From a checkpoint of a small mixture-of-experts model trained on Wikipedia: 31.4M parameters, a variant of Adam for the experts.
Below are experts of layer 3 (counted from 0) of a mixture-of-experts language model. Rows are named router (the router's row for the expert), gate (a neuron's input weights, with its number), up (a neuron's input weights, with its number) and show model dimensions 192-255. Each number is 128 + 24 x the weight over its row's rms, rounded and kept within 0 to 255. Numbers have three digits each.
After each expert's rows: "mostly gets" lists some tokens that are sent to it at least half of the time. This comes from a sample of Wikipedia text that the model never trained on.

# expert 5
router:179157142089099102189132133124097141122120123116066104135116165136141141142128115083115088168116101185138101098135101140163103149147133139106148138104116178115095074162118088136147094175153130
gate0:109117118105150135126145142123130158122153122180112129112133124130177145101125143101107146147136110145134133131163143092145118167122129088138147157139155096114093142134156134145110130159122165
up0:132138124113138146139127093159087151118169103168105136111097130148137097141156137115145125157151090112126145104161161101156127135090140099124119147141163122106088121116149138137161093176146125
gate1:091089139115148146108155115117108135180111128127129122132097129161134130137145128151150164125132146119125113130124147076113105144186135181121119064116129145102111127147152091114119132161135166
up1:087083122151177140154148166099106146127104165100150112136147109154100053123143094088114119142120106152125135112150105129144084099126124149110145139186170106119134121138136134093095164135142129
gate2:112154172144136129152066134155109128067140105105081148109078123108124099118154109137114135099076133118154124123142126083125154072135163135152143168128159112110148103083100125127155159170122147
up2:143130128149123099120134136145152086061146126121132133148104167168148136122140115153097118112118125176142132124123124109112125073150154114152134122093115123155143122133125149129096164116145095
gate3:109154139086138132128137122126119149120177121131103120120122145119166123079143106173129166157104094146137135114129107125137130160139177144118138137063157124137117164098117135153119111142132110
up3:142113076153162138090114087121139162136152179125127082148107108147176091163131122126135102112152128146108142131112141146113142150123105105108138181114113153157119143140114119105076099100109117
gate4:116122135150117117148089105156107138131111125116130168142144162173157161129125128127122128103135121075165135139116116135159111141139115134174164147120119183098137108102100116144129097086091131
up4:140138138107101154139059126097158178134159119149128175155136137192139127158124120144133090132120099082141151114130121093147099137153121084120091113149142145097089125118159107184128148089137112
mostly gets: " there", " There", "qu", " According", "There", " does"

# expert 6
router:161124135119134132143153101119108112122122134144162075140215171122121157141134147127114128129149131144090144103137175109088104123128146122163141149153108095169140158088141124106093161110126137
gate0:118143094167102126153159164111108152140163140144109134090116138095132092119118137122136123127161093118139177147151155089096132132153157101132144148108115139122119084194137164170092131090114129
up0:133148108105088078090130081113112099073144148072143131122146146113116152132097126128120111154105143104148150077189119151135105128121128122165108185144127082117113165064118124139128151146174154
gate1:102111153151135174121150141105119081098157139093155094107155132158143142109134148136136102154137096119142115140144178140091136150134131103143123142145085088143122074112139131133122072120108167
up1:137171121122130109107106130171162161166110106150110132147102107114132108143138137128162152103109181125124173117094069113145101083127123142126148118134164180117119146173088139113121145138165124
gate2:115089077152144116098128086076140126111146142126104128131107156150121116129088116096148137175133106118133158098125128134107110115140109114129154096131165122099146086106159135158167138167163119
up2:102092070158164125082162093101123092111140140105133131137105123137142154110091093124141148162144129133111123113147081132101079117155080131141135086118165135105164097074123113130181156123158101
gate3:115108151114106115085173100137086149133116177082168107072144168102128117105132112120135121166124133119152119124151132133127116121104130135127108139123120132176128118094145112142092171135098132
up3:141134142127166088145093160114154101130129077161116149124079117130134109154123131131148141115115135151107134124118094126136109161120117104098124122143140124092140162136143118092143082118187116
gate4:072143107163132129127123156107164135112138153135128153131125121119104132132088158124089128122173157131126142164141116109163104123155147123147125120150127108170065092095092119130111115133113149
up4:153098133100155112137120130136126149126164159089202093072151148140132185157085131096077136137142138128126118134106134155147098078101147130136143108176169141182104169122142123117118100103159169
mostly gets: "の", " says", " Carlos", " Michael", " Andre", " Williams"

# expert 2
router:120061134112148141113140147134131107121160080099159135127121108156121119108146108121144146133146138103118141099169116177131086136130119103149124118113172106113136126080128110117112142103138153
gate0:128087137162098158156142094094134147131157093096113068115144141162107144096128143154138134139100158107126134112089118123104143113134118134099145133114099200119145120087132122155135118136110135
up0:122117163112155147126113121093163111133130130108130118144102149188114128110154074146141140116126090120136164141136128130167141097177136153119136130140163167189146128138131107146149141107096141
gate1:148137109152122142110107119148164113132133100167100162125128159119121108107110156099085134141115135103125152128099114111133121167146124147109118125099100123143164095132178125165109118135132149
up1:144151107105117168137154143127099142103105119066113119111122134143155162139150117136121156136122123107155065094148124137140133115135110126107151097125141129076139066137164096108107117092144132
gate2:115118125112130093155112141126128145083128176135126151145097150096161099082084093137137135148126161147136093141123098131113129115149137128157120140122107159094160059150127088161110141137127150
up2:117120115107141089135125158117091182093137109131090167148156154147150145114139116121170134134122157116107122117140119128097094074130132155136075127107116131155112137160126117129146126136123159
gate3:156096138124122103115136155128112140126154131102147133139100137151136120116142135149093118128136114114154161126142110115135128101094150132155152154110126122090086123105140120143083102127131099
up3:187120161121125087106177151110136096144104152141158087109104147120121123120100147096163144134154130121111105100128129123162075124122131111123112139124107128126143098111115130111156136125174128
gate4:141114142127148136167129120143124124128147111145116158158100162123151137093126177121131176140165204108149165137179140151146094084157169125095103114177142161095121158122106111146123120138145148
up4:125099136165117158105158076134106143108109045117154126121104117172101113138161143097095131117072125111144116162105122155153148123130105156121095151110107120148129110138101103124140127120145136
mostly gets: " won", " made", " Votes", " took", " hold", " played"

# expert 4
router:125154127152163148120112110156141140114122121151111156098115120160119120137060100092159119110132135155166147115110118117140128118122112134146086141087136114174122127111169109124173140149067115
gate0:119147103161087145170147107111159107120154137112147143118125145123156120141127141126115103108150103082133152168116129114101154102114176096132113125137152151138150146130070131130115154125143141
up0:169111132090142100161175140107113128117101087117112126066167143088104098102114122151135124141183123116129118152144130079137151102143107143120120123141159111126162171157149105130153136124108135
gate1:091092123111121109106108100130085120130096146115118171090128084143116125102118115121112122143126196138175139156136157153127170140110164093117125144071135103153140152095116154163165160138132155
up1:167127119096122152113105090110058170130122099144134112111116158152138090117086133114149186177152157081100140119121119150092074103185146115129109122118167136161072170102110134143147145128109144
gate2:090075139133172144145105167117110127141177122122133117124174131125155104124121157131153121159156136118126133132120109141123120135091149099132165141143097123109142136189115131157113123121112083
up2:124175083121064142072141088149151107117126094124162097104112116130127134134082124165119158140133095184125127111100121104150145161114080107132077075135105192121104132137092097118137078122092123
gate3:095149075146180136138133148112161131137144105114119133131084131136118127130125134170135160151134127131135157177151174139136131101107101140157123084106172108110129147103143135159159090121139171
up3:071144091140127163106120133153080108113169095111159128139152113125113104121114117131107135100107122142133144155172168143112106135098135119145126135112179156077118175134112141180131108130085089
gate4:127152120118140150108154163119136116082128070130120119142139162137145148101110122134120102130109105107143163158144165087180124076111149127094119116111129162121127132148154169148123082109146136
up4:120085117096107079109150089141116119170135140141116151109142094180101115148164137136135126123128141134111106121129128141095105141115110109162147160137144104113146126114096093148128167122144099
mostly gets: " other", " few", " These", " these", " where", " whom"

# expert 1
router:144148137163076116145116155131149110134155130158141111080127143121114115179106158120117169115136155054072120158118140119128150108108122138153159114179109113091133159098102150094133131134149082
gate0:088126104104133116098132171111172131124134132131158105099168150149179129116127107131107116177081117133193173087120121127150106149127134134151119142122131123163135105135125120157168101143102151
up0:133122115108112103124130156099159109123155139136164119077123179121189116137158099144139104160112095129122132118123110113116131175131115129136120134152127131118136135142142118124168085128089159
gate1:138145140134122100120128145128112140147080157159152132123109113101101178134123134128126155100108101143141175080139171138103133107123122137130164158116093144113121128165157108138159120093146142
up1:066139110128134156134111105117106089081163114090118109122162106147158099113109119135120118126136148123114088141107129123187136149134134150119130117129159116127138130167110151135125135105145110
gate2:117066133147135131098126146141126126082136141124134137130151111168186156142073157104041132179146115109133126155075154105165163197156083125126166103103127121147121121149170110136114124111125127
up2:135129115167154201114099130155040139099111135118111119176103152099061116134098116156169093111109125106132121121116124147115129144093112136104115117105138144104118084105103148127155144133164132
gate3:142113089143125136159142114097108112120100121102100090155164126137151112098168111142134134129095132077127140118122097178143149103095125144123132097117126124127142113086131095125103104124121129
up3:090129145126071147120136148164130156116148100133093157114079174107080080142140088131110134116127124145131122147120130134106097078154170118106128109141126144110123089157105135086091116139095120
gate4:154074146168139103149194138131155131107128130129100123136103167135150158131116035105148092139086146112124185090116112088092112126124133163111121180123114165159133124158126061185131151173117141
up4:110123120141094119116084138160128136184116086115182119104157135129152102108134137097130101149152086135133124139133083142124101124096130091137137121145143089132126124151090098142097130126147148
mostly gets: " using", " Yes", " white", " security", " Chevrolet", " designed"

# expert 3
router:111139128151140123101110156161138155159130104121156157144162139105119067129117103169138134099109144149107136141145173087109146115145139135146131118152122121116135123169097148193090102082094136
gate55:151126153116135119110116105098122125085145138108128134140129110122073141131080092144120149144082093125125123142125125118080120137142136110116130137137147135093161139125120094153132088164155114
up55:103130174113117134105123135188148150159122150116160107120127147163155134139159156128116127165144164118118157101111107170104103146158152128100126149138080107144110152151104136089145107136071153
gate56:138192127096139148164137110145187096179142106076194129077122095119173097145120146116128130155067131156157125117169148137119107124117140141114145165096119120076122159136117115166137086148142136
up56:122163161129132113104080113111137112135071125115130116093164148128156119089134131146133136149138136115139146118129142135137138141137129172106144094105139146168131109105104167123138127138127107
gate57:131114105146128141145146148137142126084117119151130125128105139106135122096127199108122139147103118104151123118132129138152146105110107132110122152114142149139097102148174114140100150132121129
up57:117116129115101079139136109145192109128072169144130132132141133089115137164106135123145168134133125101133150126143105121136124125119131110167092127137148124120156128137111149167138101136135068
gate58:144132165105145153128150108111091154091153133089117087119169127104096125127089156112149144136116138123137130137114108120142161140121100132115143116134130137138124142137177119104128122121122136
up58:128123123118121163151131116108135148104128146043100112130122147145107160114124144133141117117127115141126105107149115108129118129136135146092156081099188129142089115160116121158121116104166156
gate59:126158107131141128130118159109139099135127121144112136160113081166112108153116136158118129144098139146136131144146134134147145168098151124149141095143153151102145051135143134166158108128095096
up59:145176126147119091155132194144149117147106118224123118106126152154135102157150146106116151124129145135136173131160139104139132144061160164106133132152104126133159104159109139114125110128133095
mostly gets: "See", "=", "|---|---|---|---|---|---|", "History", " He", "The"

# expert 0
router:171148122161083158102118142122162134156139185133147115125135088118143145115180149124118125144134106100157151167087133066123151148100125142137134105155174146112156156111102134137135134120092100
gate55:117101081137143147120161127156175135154148090126121106134125118093109094146142129147123138183131083085147166145145107109138094132144123139138117114127116139094107135126119124133122091141135127
up55:153166167126130098113155125111094108106076148123105088134146156105125112154113125177124158116097152115119138092126180111129138114130133159118138115164151137122142137127118129127139151077123126
gate56:144126119126146152113141123135133130084133151132106109136137145109158129092126087124128144144122157132171113171127131140167124110131129167118168099127120135127130089157139115156097131123146194
up56:128126151114097128109142118153120114112176113114207105099143114112136135122128149113102119128097125165118154128144145108175168100143164110131144127155178140110118116172131124126124143096132139
gate57:117126109113108124121123153114130154133131146097144114128132134111150112149110100122150161145091137117092147152146144160106127135100133145155129128129138092110100122106109112158123109125134147
up57:147167161119113052142083131098188145167148145102159150137140131135105116135091188130122125119132133106149179143125139100172122091095128101137125108138144134113116120129072094088115114193105087
gate58:140186161132113125181137132167142087143126152130089135131144127110138147094124152141148176129122131149143153151096082077128103142083106151128146118090121153142101152151174152127166151116137138
up58:115179149148095155183133143145111116107083112144102142104127122087134109103154106123140190131121114135144119121138131096143168113085039140124156168131124160132115157167145119147151133126141158
gate59:115145119152140105137112096128130101134112145157170096125157107110117127103109114084130113136163143133118099134145141127159109089074127135127125122127137117122147098143159121183135101103123094
up59:146111149128127148114132138177118148144122106096136155106160146112193168116127156171183122120102134121161139104172094118161088093168138147104120149122089132138135157107112143144117115124119123
mostly gets: " &", " married", " ft", " wife", " son", "″"

# expert 7
router:063138085155146128121165085104113146133104150137147165169076098085163150107136176157138120136096134124140129176097129143102134129085173122100106140156090116136105128150124182101103136149172138
gate55:134165119157155114127092130175092129124142121101126113158123112123125127090130137169159129164131113122152127113133126126049154126157164118136126129106136162131126098162141150133119103186117113
up55:101040133121171159059111103137129118101167150112169088141140133079116168108108129154130094144090109102150103126119130139172187121159143163133157108144131127167130096128114111176087121173130147
gate56:127123105096095097122121114103122116108097098173093106094114083097082096106075137120088145151095127171130133154175100141154143115116130132139128142122120113082140114096158130133112125162147113
up56:127111110144124131115134152125112130126125126132110172129142121183128132110141085113153130121127182154131153138163123156152148135164116155137141101151136134128130129145171125145131140106101123
gate57:096150147186109127185083112122186125093136140116112119136130112124133093112095132126119128140145147152126112132131085136163143110127101149126108133109127130165116131134128133126156078170121141
up57:165104143123120129120136151161129150190117138110132135133166121087078171119101160106151146107130118094164137147148146124135096142128137086138103125138138117104122115146123134149123128144110078
gate58:130101119131122120148166120143144126138120125100093116123111105149098132113125144129154138134131119133118119133149151134113142088115148144140151133097103164123125111106127120192117117100154179
up58:105155107108120089125150107127109132141117139109154099129109127131116144104153155135130149127149103150129119151167143155137146128132158102125141099117135161126093126149124184159130145113132153
gate59:076102137127132117130121131093130130128123126169137147123112124085132134088124122119088191133108133070109140138127128126159098119123148124114120123112127120129157103121191136179100094168116157
up59:126140134165157149128124113150117122144093114167143138091101119164117105131122136112125128104160107137173136152114179168064163117136099145133156094117158144133100158143131135137137055124131086
mostly gets: " June", " during", " February", " until", " January", " November"